From a checkpoint of a small mixture-of-experts model trained on Wikipedia.
Size: 10 layers, width 256, vocabulary 12552, 52.3M parameters.
Experts: 48 SwiGLU neurons an expert, a softmax router.
Below are experts of layer 2 (counted from 0) of a mixture-of-experts language model. Rows are named router (the router's row for the expert), gate (a neuron's input weights, with its number), up (a neuron's input weights, with its number) and show model dimensions 0-255. Each number is 500 + 50 x the weight over its row's rms, rounded and kept within 0 to 999. Numbers have three digits each.
After each expert's rows: a language model's description of what the expert responds to. This comes from a sample of Wikipedia text that the model never trained on.

# expert 22
router:493520561521486505524579509507604481458485477452519481496563456455515637546418523528544460466534428511510427615595461446490597384517505547618493428548568455570601460535451458447560419443571507552541486419464439476477485499539559510396478449521493588507461558449506569496482448538455524516475510586457514553453535538481412475414438566477527463431532481512501474418405475523573442496472461493404538445548522423544524514531502409588444483358423533525448562534508563550461500483498415458464502508537461550483525577523473447462498472479455512422454538388556510491503477505482632568530555415482612473462600466539521492474489545500562554514466478577445508571496589544488477494458560526518547486505437466417476404458466525495485492493481451558497519492541504512518491480481464
gate1:469501505511522510516349477533514533477533575489522549568544428518489477561510482431503526567538465498490452459596498504444495460540469418491565441564525433441436480529569537579439476491458525498590483498553434545543540500514570444505534443401443537576426510447470587573516560507464517497510549561494564530485527516458432610505577500564483457500476564417485454473436532573464478481421534470444548470552538475471405467489489474481454403545466565466524553488451588528541450548543546443498563556548499405547524459539520476539545485487468434487653437484440644438601514525533508445484422549523528386445496512404543498527484546449522609449514503446465570508415477555467608531572542500454557477480527519501494471474456377565535461576452575420470501507539530504444543468465515
up1:480551493508520474521394499491491530415588585506543481569484459520478485569558468479535487438442483479487486472570464499470492527539519379457558432539498398463447468550518457498454408518442510486488483493619409531456527535506586451509499409392462544563467497467473594465612551514563504476448513524496556470500548508435433575527585468584508528571446549433548465476521590514505494447414579496506494484510505542512500484478512485557455410563529496520499549520513576501500460481492507386487584562551551418466516528520552401570596465496482436420574431468460576430594486498467496458540404547539475402395507525510542454514523575479549603456471477458467540567463454545452555563627467456502557494491508544574528490473548398580500434515498558429524469487509535545510547550448584
Nouns for a person's output or activity after possessives or articles, such as work, album, film, performance, role, game.

# expert 9
router:573540486518475589521485515568556574446552486442384417483526466530534463504489409461483499505466464480379501492489591528476498505439539539426513565414468537495437558489414474544510473500452442542472447493485480614507427486485452500515520515560457428471596517542547520489588497452436543489559546585467567369470461479471493499482491527525516467583539586490431472499535515515437423493494535476439489566508458514563472484451496542511426529446411539461490422509411509536531439560480517630525429563483431476419565429555434507544496431515555445470458469483395529506477476538450498462517483404530537563496453519488646585521536447537478582526546536465518566472591476482591426477490465492558479496494470540500446549546498526507443588540547459585540505475584341470511448454507603
gate8:495441499493484389522448503460503477545557513551619526462483430527499485418515500491423444475594481449558495477532418463487538561512630423493459465427549587541512542449511435568457474511494491534517554465477512424434402423525401411556493415522516555557520477551529470468395467576446522524509502518540443601569550547437518485527480514501515492418456517486490468503508463436525523462468512515494545566510444497580471491551550547518577516453485530460451424569421529496492533585545504449413548425521670505526441533583553572505441555469533498578493507469400484510480560568446475515573524475495477499499501559504459408519509503532507578551453457405501481447450614542610539507517471514544510527599454446564440460484451467463521470470483546397490605543528591567501411470480525
up8:528469580428567472418481481485483470590566526516568517436454484520463490464468513422443448581579413467531506449469474435556470460462520457447515485426521523440524573501518536452481470493521524494545463436550509460526403406490355516612475363548510651543494520493523509469448469516426508452537551598501537423582499495513466529456558491475465528481455500471480447474520497474469585548425559421480580498502460504494456524471556491518565489611465522542521512640433573606526554561449535498451503511428498461494429497562506387465421539444456459600506464547428527540504518558426451572492534491484484503565493517489493515540484596599434512465493455484528417477543513550583579468478419492416549393483486564556497439470481429570509548486508449489469434485452487506501470424507552
Articles and possessives opening a noun phrase, often after a preposition or verb, such as the first, his, The, 's.

# expert 56
router:522506469567523607542559507478520494512520409454477458416494480414447498518462488548548473497490487553488424454545516493574490544493420580548390521511487558436419552522506574443441411502451441381427572501535484571554531579545512500574564517515573562538520549465429548585590404470521478476545458488386485554556567542524540481543532474622568484528487514529490502551491545469520601458493469499460505584480494443509564483433522445472517510502583497509414477518602463519526488589390561554541497515524424514489455405562416472469408429546537498534544505502541515502562397471423436443507408466499507545548491451520571596491508523536473525508561499492464522533520577584509415465596488383444444458432414491477538478489522537562478617509508480518484490425514466520531484506493436
gate1:551579458491535556540551433424502547465386509552447489405485427416476522550487480421559517509487470577414557455538602437560518496471519454444422545453505509526489496536582549526494475411435453473519485535530579436499531421525534529491530435488439504556459533580483528554539511486471487535613552582549515518558577571507510473502514452568508454480619504490392570490491477519541473414527466515534504479447508532510495517450555551497487511523498546524499497525528600539473564538483563505525528572552469408427579462479456519463603548408485529369492476475444550457539413525521447474453523478583559456578430537521464573490460515490506378409529430472601493475552392507455365536420541522508483456510591495512415451477468479464603505467490522547519542537492551562449524406506485
up1:534589422413588465514539468488453484489438514529428463410469438455477478520497489488545517454503515526395497495528613453557439453479452513525462525452514539557499555501564608438554527442485401405487499539537638497530489443532518491565511452532461559549441470547526489485519435547492518508601597531505525508504606549525541448529571481514525516473582503564460594441469524491551480429524480465523464585468517553434478522454610534544519530469568490474469471515574568522412512515540611505542479542498487431461524502500416533471591518455537597446511536488450534512514446543546493468445506539584546479518450561522478514494484493496561377434509452555539533513630505510463405502429526476475374482508601468544427429505484480434619465444547521531554577570519515576479606428529457
Lowercase first letters after an opening parenthesis or quote, and dash-plus-capital starts of list items, such as (semifinals), (died 1628), - Amirabad.

# expert 18
router:454557510483555460453571532503527537473536633437453512472450563480502650518501468547496488554501447567385442581469498527485501387457463559534529538543524547562572377467480573496505547479546490451529436459522465495517520483523552525477494490513485576522557507478441453458479435521518440476462470441434611496608447481581526520484432555479527465415498558540499485472469504500615460579502431507394529536499594473473554499425542564561491478422506542546498535460538592409515460483490470461632485509567494594497413569484485487442505390472554488455583536474500476419458466506558509544362525441518518489503612416527552491493535542501565469400471512526549522537526581499473482432591512613506452515417479507504485460483511460426483523539503580511528464450466425530498528488516415
gate1:524523532510536563527516422512498464493476463469528501451502534538495520438525509418515503436503541526430458440534512455466537447548509474428437508526608447531430397526474461530490587585511537505500431445561503536481681526526519558452453417448557461469470573533545412562403505559490522459441596492357395506524455578449573541456565514452593489525427508501553481482513386509542465493438414543476531463435486588522454595442472437518451481550496497558561442482517466531500524479481582499475506390507567495518489557481502501520521513431464547459483465458608591545473451505387535528544564554470532526472558499462587511541493443523556466552509487506431491459522525296445536432464518568526492496474524498597481544486523527547491474483502381526518515443459538538499446533530551
up1:501465450532447458463588566504562474427540419531621522610437561496568520536413542531519435498610551501593456416453477408526512510503545511617420493439501530511491549466525520516399530520515479437599519522484555551498461458549463462561502492535447493526564457543475455498504408488548515539524480468567524500518440436412481510533499524498412503498501488448429532501487557526585561468532585434494494530539448396373520462547463613523539527486613460537411455524519515515543475525525471499520459594518465462535545508459425492481594530519516438509499417522505472502432474498482448383519514537503507538621500478543464476472535489482456568471502455473526473620499417652474578574558410470550457490603539490457487531470531542478458571467548569481533511382544498450530504449479511
Middle or final pieces of ordinary lowercase words, often after hyphens, such as right-of-way, Spanish-language, intimidating, fencing.

# expert 31
router:585458521503523574499475497545545469518486505365517415513501460546518459468456509423468452522546457506436501455479572501505486550614588520418508492403466581532437517588546486501397514448549468507467561416528464565536560462463381564494536527564534529462507472609510451553477504463410452534557576529540491391563413538400414458497523533478462506493469469487422553574536420490476493478474616460469496557440501551507444546432459508515546501484525512518540433454457503487570456529463582493476464510482393572413553513560427508490595461498521465460499484525455445502547515492464475506496478540427434545522541557443512476527470443591576551586528444485516542443590431512565441521436627472529456522511523585491577610415481472468538556420505477564498489542510489429574451462447514
gate0:531539491593540495486517493410588499576459557418565471543551518499512537549513551539484437484517483518491487401490467530504537521529542459518507491490480488507435547508503461449544413463493486510482485460567577460541327460436489605525515495440557516432446577482543517477456416505518519499557450479500386567520518539549577455515466496498579378490483496520551524468444588527529620494545508480419497510582532530522478619513482475437559430514559501544489442442493530473530460481503509465530468450444510469613574567461451460428585513459523569506508569547463524460517434543461431606514577498483546523447554558468468410595532588487497439470483575468546451498505565471496591575453526490515510478536491494402427492544432415527530494430487482420551632434567518497481634440519427
up0:455430512369390552530466448567454462445528420555490565468466416482539438507477475410470548510545497495564531532485544450408470451516535490474456539434482534482611396459533515488488588612453508403512497537431465520456554496568529376504470441501489573560525501507407489513540550541480464455518524486507576590518568471527486530433531473564423554515613478473486531518522474513419371496451450567478428482440388427502536435424453435525514577496456471554427493479421523479487558519476434517464592481470558462400421474499587497486413521560469495570484478412510554478509529452588505430460454506504484453548498578481489515435423474573559535453533465561462487462531461517545539459529469520514433529483487527557474422444511496462499516577450536498454447519445485507472428582465616
Prepositions and commas linking places and organizations, such as in, of the, University of, , California, and semicolons after city, state.

# expert 32
router:443509564483488458544499522507528523515493456465493531452517533501507540467494498514534435514528460589547575509584502468504594452513423571456536505604503554517535405396537532326578495540599504561498440509492502502515484456476474539415526512474468547539472621498548490549532537510458458534485539611491505531521517529532500578496411557556570469385530466489534592396451503554578529521438495515485537455510546516524551558529443451543506438471530438453525558451460505460524488398534418520442505502460472463502484580474482418523476556552454385475472535409491515500496525543573562524458534522501581405511577435497480581489551489509598542550506537528552497548395518538406484443463473535458550537554493530375411425458415559467475570576497490515470431515555406515597497470400555
gate0:429489505492486495557442626476515498489465543494483504503457529533478481477483522411528536589549513493453468579539496523429601476477496506419487531550549476523442477458551482512612487501494504582505459582526494408463445597403451584479555571400518532456475556617544493474418497474517485498544446556484543556415449518523495505490525463510573532510538482450580636477446375522504424463420530547503469510619652500528474491555449509469487469552425529456555515398441575423482586462504427407492463487508528548513480490485577455575466501526508452521407570483450429489377550537544550500500465535477533462462554565501449538471501422504536537501391497477425452466456433513458544570435541536471518576503449566472424451543512478468537457545484526582540531568525423511460526570463526
up0:412497506492486468533441628485483477498520560503480490516456513506507525423537464459507576548559525449560422566584523508443585476491543437434472567544569485499458432453525498540617476516551488589440508555516470390415437568422452543455564575390542504430479569579459463467455550513554509475539427524484482519407485489547495511480487457480508498467473476450512663515398425493538442454436518554454511504644640555525475511539511530481475423574451490425525534388492557421511594430513397474451455515490503530507496569495542447564514515579505467536410583553462469535431585515525526459533527507398539505461532544515462472464498467486554514526412513479442450483470483532500529546423491539493495572540482528509451465468535425486575491546477510599605563548516450477528494526533512
Common nouns naming a person's role or a topic category after an article, such as footballer, cricketer, film, school, father, co-editor.

# expert 30
router:614548491415550475460474468523573560509493442371508452375560544631536514467420588497575523524447458439494409463524477443632443467528456558484509533529424568472388438476496543421404467499518519458479542460414448568621578524548459482559507434552513534553517496462535474541569467479436454426509443513470629484586493484486513548515474587527459461469458523458495452424562407532573457462448550420491467527506575512555485456499456537445435509447493474524545457474420475582464474505450556536466494513512448572501523491544494492526476555423581542471385465507488479524488507560384478506493443523562557598436539548536554483520535550513520483499473530507542530423535455473562492521460500547499514464560511484552452466583436571510503533588522516539454427521502468509537404494560536
gate0:587596516501480450404508561506510465503432453485502560459512544472582511484487503442603527527574509484507520532486404397435548430454489515559493449541499498498466430466488546461400439570349445505447437475460431516576484515562531497522458360528489614517450558503518538386519554498534477526478527499528537552510529538537485518480477476539514423455510514477556492497466461512495527508416511485474476548510456597457496489560515448509538522517363478523422563510497465506587585438525502383566530426394503473571530468615494457549568485504566573476534448356453494538507593551407481483522542472463507529546550484571649521515473513509570521511507528493431510502498504565516593417518538490450465412468551465563470506528461482497574459409528527506481404520498440431449476468545494
up0:498521487505446506510505522426501484562533539483460507612400481510456508500449569477449516483380493508445373488531581567531592504653535498450463518452462565526509544474543475584441542480648517522490517473488546456477603417467474566500543487508538395497565493538436453639444457555479456470517484455429470468557459564484522458564559440450554560471457447536432515479500563539445482414613538573538511438576491531519497516486399601469498564583466484523502403473567512466464532489509585493434450548552479518410540574452513545497496529439548485506550426515532469461540424517515565510447512507526460499419479513456422465478546454492485518644498509498423525491554484443574428507535543544533422511443538471448533545512503465545490550535517458471505604535461546534565422547458441
Adverbs and modifiers following a, his, her, such as now, later, earlier, also, again, at least, most.

# expert 58
router:479590575442526494517533590527513452538530532480514530507450463436525613493508561561598504444490480460492400534450492425593459476548479558531521518493596499519536511481538579531485494468475447448493467465478487477567529506533559634484503496492455513551579546455498433569501487488528381421459484441466618553483433514598505525461551547553480426430429585484469401489468565553620544563547464482471524528501587444474521472471504533538516603356496503580501496474598570424513471509444479498490467482496549508453422490417489552443535433505570510578567432512463547441472374540515425562470537431473433518572653419554483493496423554499570454523415518453486519546488531538490460463546540470472467493442487456534575513471485515478432564550488546520498501455564536474537462520550472
gate0:472522521476568564465480491486517498467522538596409544595509451536501588404475492498421537481477505520577508573614517487641521439522424528468502485603517502443494522424497493495440426440459525566463459483405523555472529557450519516506444476589463448578525494446477399424548471456487463501542498468481570419488492616510500511432546451547537530444518557466545562526524481447465487450510465517525465460568526506534556476517538485564512553505466512489522482452522522498480546539463471456571452445487489560506386510549462517449592520462511477451587449574560515475536537470453524481510504474513482483591465515433524485533430540547490598543581452526483523515457506557465506451444467514454483491532599611416526447494401487549493583484519509399410516448559423634509461473663655
up0:459544514487478558505480475480562408488448476469391598528520474459528546420448560509435544469469514624513544495601489463617538475572465585503533477675534479467520514462445435450442416477494530573487564461472533483532517485472513529526483530457494521584525486519510480510512457488533451509514444438421515413429480581552480550354501480534480574447555526447515546523543425489492446500488361566598523462569556553484596484535553489533446502484564499539514486506530526495491529475524449499469410531472505542554423518498481527494542491552455492442494534533538538491497497511517482499578506472502596489555503461484525529526529494507530506547568510540430554478426513476552476497490510462439529471526573617472484420441414487535470513473571529400376619437555403555517548476602667
Middle or final pieces completing everyday nouns and adjectives, often building materials, such as pant-ile roof, conc-rete, alco-hol, ball-oon.

# expert 15
router:461589496457484616499618540530535548531540545432511462527466500386480540508491536556620473418570519666431531522542448513543500487530507518576549518467522531497550461433453546399512520507501478484411483444503470516562536447523477645501479575524472563623554480440446510555559486549508473444448514542498524432606438475556523537491504535557483468507501550491496477495469521439550492547541469491409442524549498430429513502464541433578521622476503530537489459480520513461449458509403476555513464523615427548484546477501519511475446566533563440488555472482495492510527474475550511495380465446452437522537596427525569548481485582531456456427461494493503483525526475540400436508645438437470469421386520459526501513433474507513486550516490613476489466409519506438483520443479427
gate0:514449375505523613527517507576530479534579391446476511501518426426404514501491558401455449519535554519461523501483484545484587535527403539478520494477550468527519492503448565374493516654475503481476594446572474507502546529431485472557465407598495512425472508471417522417537370484542562464563472433435507469483605468471537507397460555491429593506522616546472465468444522537499551557433435450464551537535488482559456489423474493539548519519471467520448480463492514505547449437486534485529545541480458520481499482603518471488491444577408506472532491528470588496458518520505503471443516506436449508497449539566473501527453612514488457482541525476482396454474506568454464483521517489589549367467511463531490473499462479501491515513458583449636514471502506607530523615494398
up0:462408436550576579456571551403481503549554473452468490462502399464471521484596557411463447495618555459482521508508450506500556565537423514462496487477563501483479550518411585422475489645421519535530565376508487532513565512452471444523447438526451469441493479473426522456524348419521491488535531554461443480448503513481483482393465441452446516453442579520423473455529480543443553544435494457489580539529469515472436518460517442492481554559500516457457477512425484588568451495558579512524499543543471520511506506590515489498500446500413504434544451505434590487502553458525504399469540516484423449474462516539460607450424533476484518498525523511493404414564537536455461569462525417615561405468469483496458437494556448519444497510471603467519440436504500522495548559505402
Short word pieces inside common or technical words, usually after a first letter or two, such as per-f-ringens, ad-equ-ate, b-io-available.

# expert 24
router:586542491462508560478523485546550509566479497375456433455470506459464478576511494546451519549497498527489427551528494498576507492441567518445540498457458549495551494441436484324462566398470482477401538475486494591527489534435408409474539488571545462383485501577498449497570497501403522529567482471540515424487466477482522519599586505424452496543594490476416531501485483517514439503416492518509507505524544550457474530523508524470490543414492538531488449511467558544521459478444483562470434584584552550470536470580414517556483516505581508425474547476453505559492524554485515447504535455565516594479517558500599449497544546586451590527539393517524538481524466491527430524459514599502503450563591506560518538397478461485484499571491519636486413565493332493539436551541519
gate0:571544486425470476480470518546570541424494536487499440557484498442577503468461473589520514462451492478458529452470529541474432496442551570554559535460529539449566406539400442461492456619519522343578511528471438546540394571528494578492613492484473521477432535448529580410403488501577557477552508423511454429474483514593550433580516545391459425504596429409497419478437596526491493427534490456464524483579429504433436481510540500544489536532601386563550444538512505518611456469428439493483438472437457504475495447510502539567557506435500490466449501511570549569489510436572471512454461537499469467458533578541510491470532606543457579516558566422448580496547528476564554477473479537546493446454506497481564492504498449509484470492479574545432480426493517513483496492488543
up0:540493518412478423489478511502526541451506583522483447564518483470612509477439532503518572485494446451515507426483545495444447555411542519536545518485530534478550472538392434462510498547438519414555530530454438485495375576573454591456545510432552494529411494439519559483393484556546558500503494399529399477503459528577563437609484461428479447507626487411509468486418554545507511412528527401449581438570379495449384504458565527526510551506584489565511456542537511534608555460449494487470481460447465543511494506513494577618596490477499475480519462518540502583588475432565503520408475554426469475515472564517484489470555568490449615547487517482489526524576529525580533474465462492571457487449556512478542503481493477509504458518415605531474523456430550497469526537544550
Prepositions and preposition-plus-article tokens after verbs or nouns, such as occupied by the, fitted with, force of, from a.

# expert 28
router:566541432495528552499479483495555563458509457473409472458472510448484490559538478460476422521440489590392407571460533540642457462566560501525489521478439575502525507555565510437518417474536533500474467498554455550426518549480569536504488512568499575393549520448416580465588497499472492576488417436468495410567515526506422483541519533562527505458537439470479482529501459510473474322429469479584518499510580527510510556415473430463483499500443521496428554529587554553505464605404502478471476573632445521427458490559401562546468535519512497418457522468501489451529459530457521488498473513546551545400426535501578588508500567463456488478642450437415557422495551473566423508489469461520516403533515540505522491458498523484498533461551510554534529501521498409586512462534507
gate0:500484488539450516517567369511494492523567515488477532499555539442543533470477536506460528392607489538553535403536580574498511614503502529523546531457439510419472525419465406492405442481387500556504449484480444461507409390539534606562488432446529472601405508541528492432537451535478511549475448480477476420523459525454418455484505364501489522481578456466545490519443464521540501566525513530470442498468474520494486492513473536479501480542543472629425482527515500618476544550489456540486477464425537467512474524482542562418537441513452492547519520517486586526391534453498379508460495530476478482465526493578570507496435482382461450460499491438459579529480513514465419488538515429447533531443497378522538455445490605561480442435491543362518593452421566455500542498526464
up0:511583460543423458586552462452411527415453447470451553496581525480553522420515397474524553397539491563535542471511575524463503512498568518459554469453428508404452432495466450456430477531449466534454484510419443509525431423584454585530524461488579501549473554557523516517587558522480451470495497548527453369565561522565476484500488463485483582568518486488501561455507465531526506517492517525534480457600422474499459440516482543475614492496462528597531477510460528585501502506472534618368463511458464421514507572497427556469590505578469519479491505478583558528446534467542488514482481543575467529453453525560585517489531443406550449504509488466505533511467432436519400526588480356451517568475440459434509501451556468510542383443555414474527587530439470462504568441511546
Connectors and line breaks in infoboxes, headings and credit lists, such as and in Casualties and losses, ampersands, semicolons, slashes, and died.

# expert 47
router:539492464534494570481513554576472510463494405451456509461586544437560602475582461494531462595468562484554514567504481475637469464527464509524490521491489541554435531548470575527453429487518582568437474449486439564532539532545495465519550447546453597568586512441483547557530425492469526526519483495449457508631481491485577507447500467588434547476521476529401417520533541481495568491472487538592459589546500523540522485422505456617421453456444450522593534514507471500455475543467491515443430536579389528402417563495507536467509433490496483437541525508447417524506539525464588580493523406466586520424534504553518603466466485467551515508593490572498528486479583541541439544513482504523461492481514466501584454535571594485481520504589421572450411536545478361467465474497509
gate8:463542523503537427372487499527519497471513491531525543522486529388459472531471442526530562395586502457521525549465533579512515591522505470452514499542475497510539546398582442549575395560483521476448601451438568453412484517464484452521628469411529474485512587515476467505480389497472563455468451438518446541506589506462485567528550519479486536566490433404503526557528453539415566485563540592449558519539446537482580555422559399540516494502505540467498441454533452544476510435475440454481509489536449399562469518479642579484452511580477624531506476508599397569471503471510478560456489528453521451557546521552491524420433553478482507596568481491542517489518514472448530539579555451577480510451428505592490437524569465470426438514477463534538519491456541469497444495604490
up8:556521486461520523527577432442518471522484487518539519475532470595522449470511542488448499497399466541486439432570433428455579433509534541559456450483394479494532437475465482462525578449493463490602456560508501439596531459633504569363481511492525478453450435536518549533508591521548492499523502537468547580519419504533496442461410512576578511555502520608536511501544525509565463509481455388514532422382564428496512438605466588495437468482540474537457535513518471511541478550506517545511550461473583598449530439506448440502515543467499438516404455448449608421463483567511519443579396513522506503507467442482511491561488548507528482541490567503451507540431440512632516493419534544445561463625551580485507507459463465621564528515499514449529496529455513582514519579437493
Table header words and common nouns for periods or roles, such as year, season, office, service, day, work, wife.

# expert 46
router:478464529488387541592481515495453581531504451514457485535462562461619533413566490523444466523480540386485495510483479450477473500462471402455473587477540505485461513528503495539398609493533483437470390451503542558511573506463581369505430411482404468482523463499501455503533624492457502472568622510495518523474548483529558478391473469469362488446437521510463486501559567526396473467477549480485551456496405538468446470527577496443505531562463518437514487538407475491538501379598452509424523500452544486487496521523453460509532467364557554518503480557471503519496496476551630522502549402413463505517472493435505584554520446467611449419407534543514483488458471510484477480423443457507514483450521489536539561535438518468592513544489467527474470425457498500460421463506562
gate0:542335471535541464415479572460500463540511574499466572577468533533498447475512537447561609529478439452554516487455557476461480538609528485507516489499495537567497481514479415511394541522471515560534472476419499470528412504586499525421502483495505387648515506596486528578434468553466531503411499455532508524552533499589599510439459510433556447535446466531556516558486535642473517447398510439473544549501516505493464487542485526482595507542483525396521460530479463464570448577541489510508605423450529521420493517490481596518558393504542438396519459566442489492501455509587439516500560498491462431578504507450581521378486431565547490562496497477524437527537530542490426486532487501480404437571499462494551463495612399573485510508525538500487471467507508486467558492486531
up0:488650545535395578550562502504488499505546459523573477496496457500470497441486513548455404485591573539384498518461454491614538416389483498504519494573476549433515546485548527503571419508483547467517493473509481555467615492491532449559562563520513530383501473443461441459533528407539486595509493509490534532505461570425473457495510528602495508459543572435474485482482424441531464513578492567508515491539511466518495527450495498513457544420455520563443506498485576559477557436438511517446430585586467509568540533536556454525453578430485513565525573449504544517491540528429574438505424494565557521438370486571428480600496593499400606506510460505441615446492507506554541516461542504454564572538499581463385476483498591494452516592485529522555520486459469495484495492502441
First pieces of proper nouns, such as titles, places and people, after in, of, from, such as Mass Effect, Hellraiser, Zimbabwe.

# expert 4
router:490474485545630547539483496513509418474450466532505460525475501519466375465437491488493383546434588489474564496421487540570436502507608462583556504550455527459515610585557514536505579451532522459533565451558544548601520575462462496496584477530601554467478455493507507426537547484532527506553515489397430548472480448505449455543548598438557475515521511424471526599496427425461535445587512483505522451514487442547456515437471448513415503557551484382499559462600484522527494582495536477475489536639517530438498452520446466516582549474496486525522494520460476473469463485518537527552411538582574472455488487445473517486415469472508527486543412493524505544489501423536467546412523457368432526560403607474532519479491463502562494532522469541461409577532460431533614492515449
gate2:458662446553479516473471499515378514535432480475457497423544561534388540529498379603510497462484509505541627535603484514467533554477556516491536525469559479444436503546458531395472453457551473576442522571453491518460594489562478490508498574518479586492490497493616524550458568512450543546562482510487529507532446533515604532567446432561503568521571423501467459476470543429569469549470419492526449517477446429516497501431566439435527504457562540487495427488434482547558483538434379521482400508551512567520570474497411519518498520563549471437544527560507548504476499445471483500513525577474495444427438414583573480574487449460486471600501540491533547495513532578481474573490505494517463433522482580509473490535463553463431528568535452499539596573579424452603531459476496
up2:426435540392552444502493401604533417480504545499534489526468490531502534452459591453503486577526497461529473493464474467471450449459468474539592531465557522524561534440583502502608618580511459549549418450498480510481440488414551521528560455493510482448467480485459326505556486574547582487479561532530506456429497518522501479406512523422560532485455597426490423464489506519412490507547534431440533490531584486534507546549503565518498459563518548506503460516561468534461475408502541477517503578382451490472510499462475432519588510447555476566454509484477432525491506441574575545484444445481589415481543534381538412477567525520533524393524460455499549505505413411478540585443564494403494509576564504499556512412510481517575410574461515529413462462439490503508497566519542
Commas, and, or, but joining items in lists of names, places or groups, such as Windows, PlayStation 4, and Nintendo.

# expert 13
router:516564443486416646537582502544539547512473491496444412582527596525519525499509514600468488492497508606366526491511504632597491409505529538479518481563528527451403517559540541447383476485484534470406505467482482492546613547444461568543530515510526514529480591485552533453602494590544506534473481459491628478553493492501486556418503500540470493550537543520445438554467550502441431503552418488531465479529535491524535546503484470527323490548463431526458520528524485508457469437463591501449424533555445512480507517551450519496444549567511539525465430574442565551431469491458533521461428475459513505508546523527541433554607443505441502564577519460464566460454438507471448485512440594414460474452477449417533500583466537463469557477548505505504428473532470554477582527422472
gate1:487557601465441514497489518505495516481466517618472560461450556435505540450486466462503534485596561486592535528548449603426508493527414498536504459449473515444540455439583565490491509486439500467493496583521549552559557455554516578504490445530490551504506457564525487626402472478558507564537539522493446576426321526447476565554475432494505434526528434534507503474533585523477518476557518464497492499623393459449471457507387390467489508471481408459527428576489504439438406466505498449510377453512578515498547482418439531415502628451435508602593508486518585482462514512510442539539482480502426506491541556560486555506487409596582552510400438536461451518491506519532499473477498503563466486506555522469425515527500502543562543483538501512508454483430460457486574566456513
up1:601451449458549509445536529492483500505539526488516416528492423645505443494554512506436493559435415532452464441507532361577424549475545527472588468514529428548470577484486550506577531541570482538522558406473493494498475558506478489521450579493546507468504471480413589421640511481436439533459455573559578415581550402527468474487496512465501548469427498484453523614491454469507506510561516484530508503422555554555493517493589613523487479575471617526434555466407549526508519555470581532479571542544402530616417473562554452571534422511637453468512439534552404497535541512478483483457497506530520530415454479454517441483506563419386477471519588474476554488565504495441503516491516498477525500482490418532510501497520487428506438491530485503478474559568547491495513457451456
Pieces of Latin species names and field labels in biology infoboxes, such as -idae, -ensis, - Genus, - Authority:, synonym lists.

# expert 52
router:501462481527492625662462505550472437533509446483393414493448497456481459516525481535522495501396567501464454505591455561621526563483508489503434600528525558498440492511510503371452500457509528520396511570539512454532614546442515514535459437545458540455599577498541534497598410527498522412432537491445515575420510546459580507480525484540493467480437531483436490454470512516537514450476501442454575541503535523494611556450587533444518594580500474544433459473533508514515523512535598416513417516518536456518482497439502503476515468590587476580449450535450601459457460503463407457535522423543503540497543485492474614517448439552418429471444443417518544518510553554469410444527469476478526495518480430425580499482523496555459562500545539517515494494564420434512512479560537
gate9:500521532512577573528517537602549534449466432592409582436528522556482479475631456447455529566439554538473461484554499482520540484531547540424387476429567475510574524488584499419567459513562453426484512463524551448552435429525537544470519555572422469409583530467472580465495476540453481538485456535489445539436499503451551495590521486562418457412510470490522593521425515524606495486461521535503556499592529479467539540562555523513481523462541428384516497477546387420501425486560499447501558448501432500480450466460536396501526434439506556541539522465414609518407519554502524439553502541480549571478495588511453578557465427489474526515554537526556549530457612570442560486460480447489487434550458526394480436466469421454482473559493491528482521477486490456522492588555525
up9:534454424448519428505523505488450453501536547479514420507471484479549481514426542610500381401513539473431487554425455505550453452500543527569622506547430540488436530563453566479397529429461498506593434433474498502493589523550433503438475497478598505487467413446486486451586565486590484385545440470464640493570479478449425510442430520484588539557570545510457441540595528390466459501532521501468462527480502527495510516485540491496534479532498550507450482552462499623390448549426463519505464607518451541477555506464479551542524557550514436505527518481598493493528453474517542459486455441495503467489442474502559433453496567564556599463437410465499460529489421550544391414572543507524592564487519475466569465539493522488434484471480460527533469495565456490439575426450485
Opening pieces of longer Latinate or technical words, often after colons in infoboxes, such as non-, trans-, sub-, dis-, aut-onomous, Mus-carinic.

# expert 39
router:604500454458516425447464448552468496509580443457552454458546494484426546530452563501487446527572454501451412481434426487490524516538509501484575478448471504536571539511453419462516605469474485429517453535489479569541540553422404480406562473498433472417503454582498446512440479468380537486557525509515420403576461450482512531458575549471505532555498460462413517516516476575437400482446516428548571496514499514448454510507499545486546436434510554518615421450394468611512519484404481561477434572599402544407512532511531499454504550489578487500457522511463435533477508535485511475470469373526524591520481538510606529483555520551474579535590507496485562516556427522523431482487542591509533425528474600565565555511495468548551485578482508555569536461552413469468498497532556
gate0:513410436485517427550407502453473553424489474563555544487581467484563549534469593558518510489461475516509503459528462493559473479519468449452485452470448503564429470566626537449542504448518478521615468479470490502453485490445597464466479401444523473535477540484506519507470502469355433475530482561587522609490577477539514517501509567489437520459517602466510500439578513439494430514484544508521448439567449455565452403495538482471479541539498520463534488444417467447497635549512517481418559483560549503537532532455487453535573512590552531476419507438525548468421439551468516371437407498471501565443342549592492499450495512485472428455493472527539506497552486447551533399393539496584506548478509468585532499516516606497476418543486444481533528441402553554473459526556496
up0:477576572556459449460585533533447441480486520340452472451398498562388450539529412538545477560544513508472474586426477521473520509574517489471477489548510458441490578494466500509418470543518463474458557523534462505547509518554427502500547515524488536545485408601500414451507481430636537501514524530411457443507434499476476487476493481586587497536491418478495495481478462531525544484489437540491487472484520480385581569565419529476547368509478461455512506477497475461494419552423603488538398500520445455506501500560531538439507452497476500411545477581427466400517511432506465562582512555560461492582546518513471472485545497471443598437475486426478502549423541553509487574632535521406474487525461531421463519473511427492578476439452609555485532571564426527462524499416514
Prepositions, often with the, following a noun, in sports and event prose, such as of the 1996, in Doha, during the.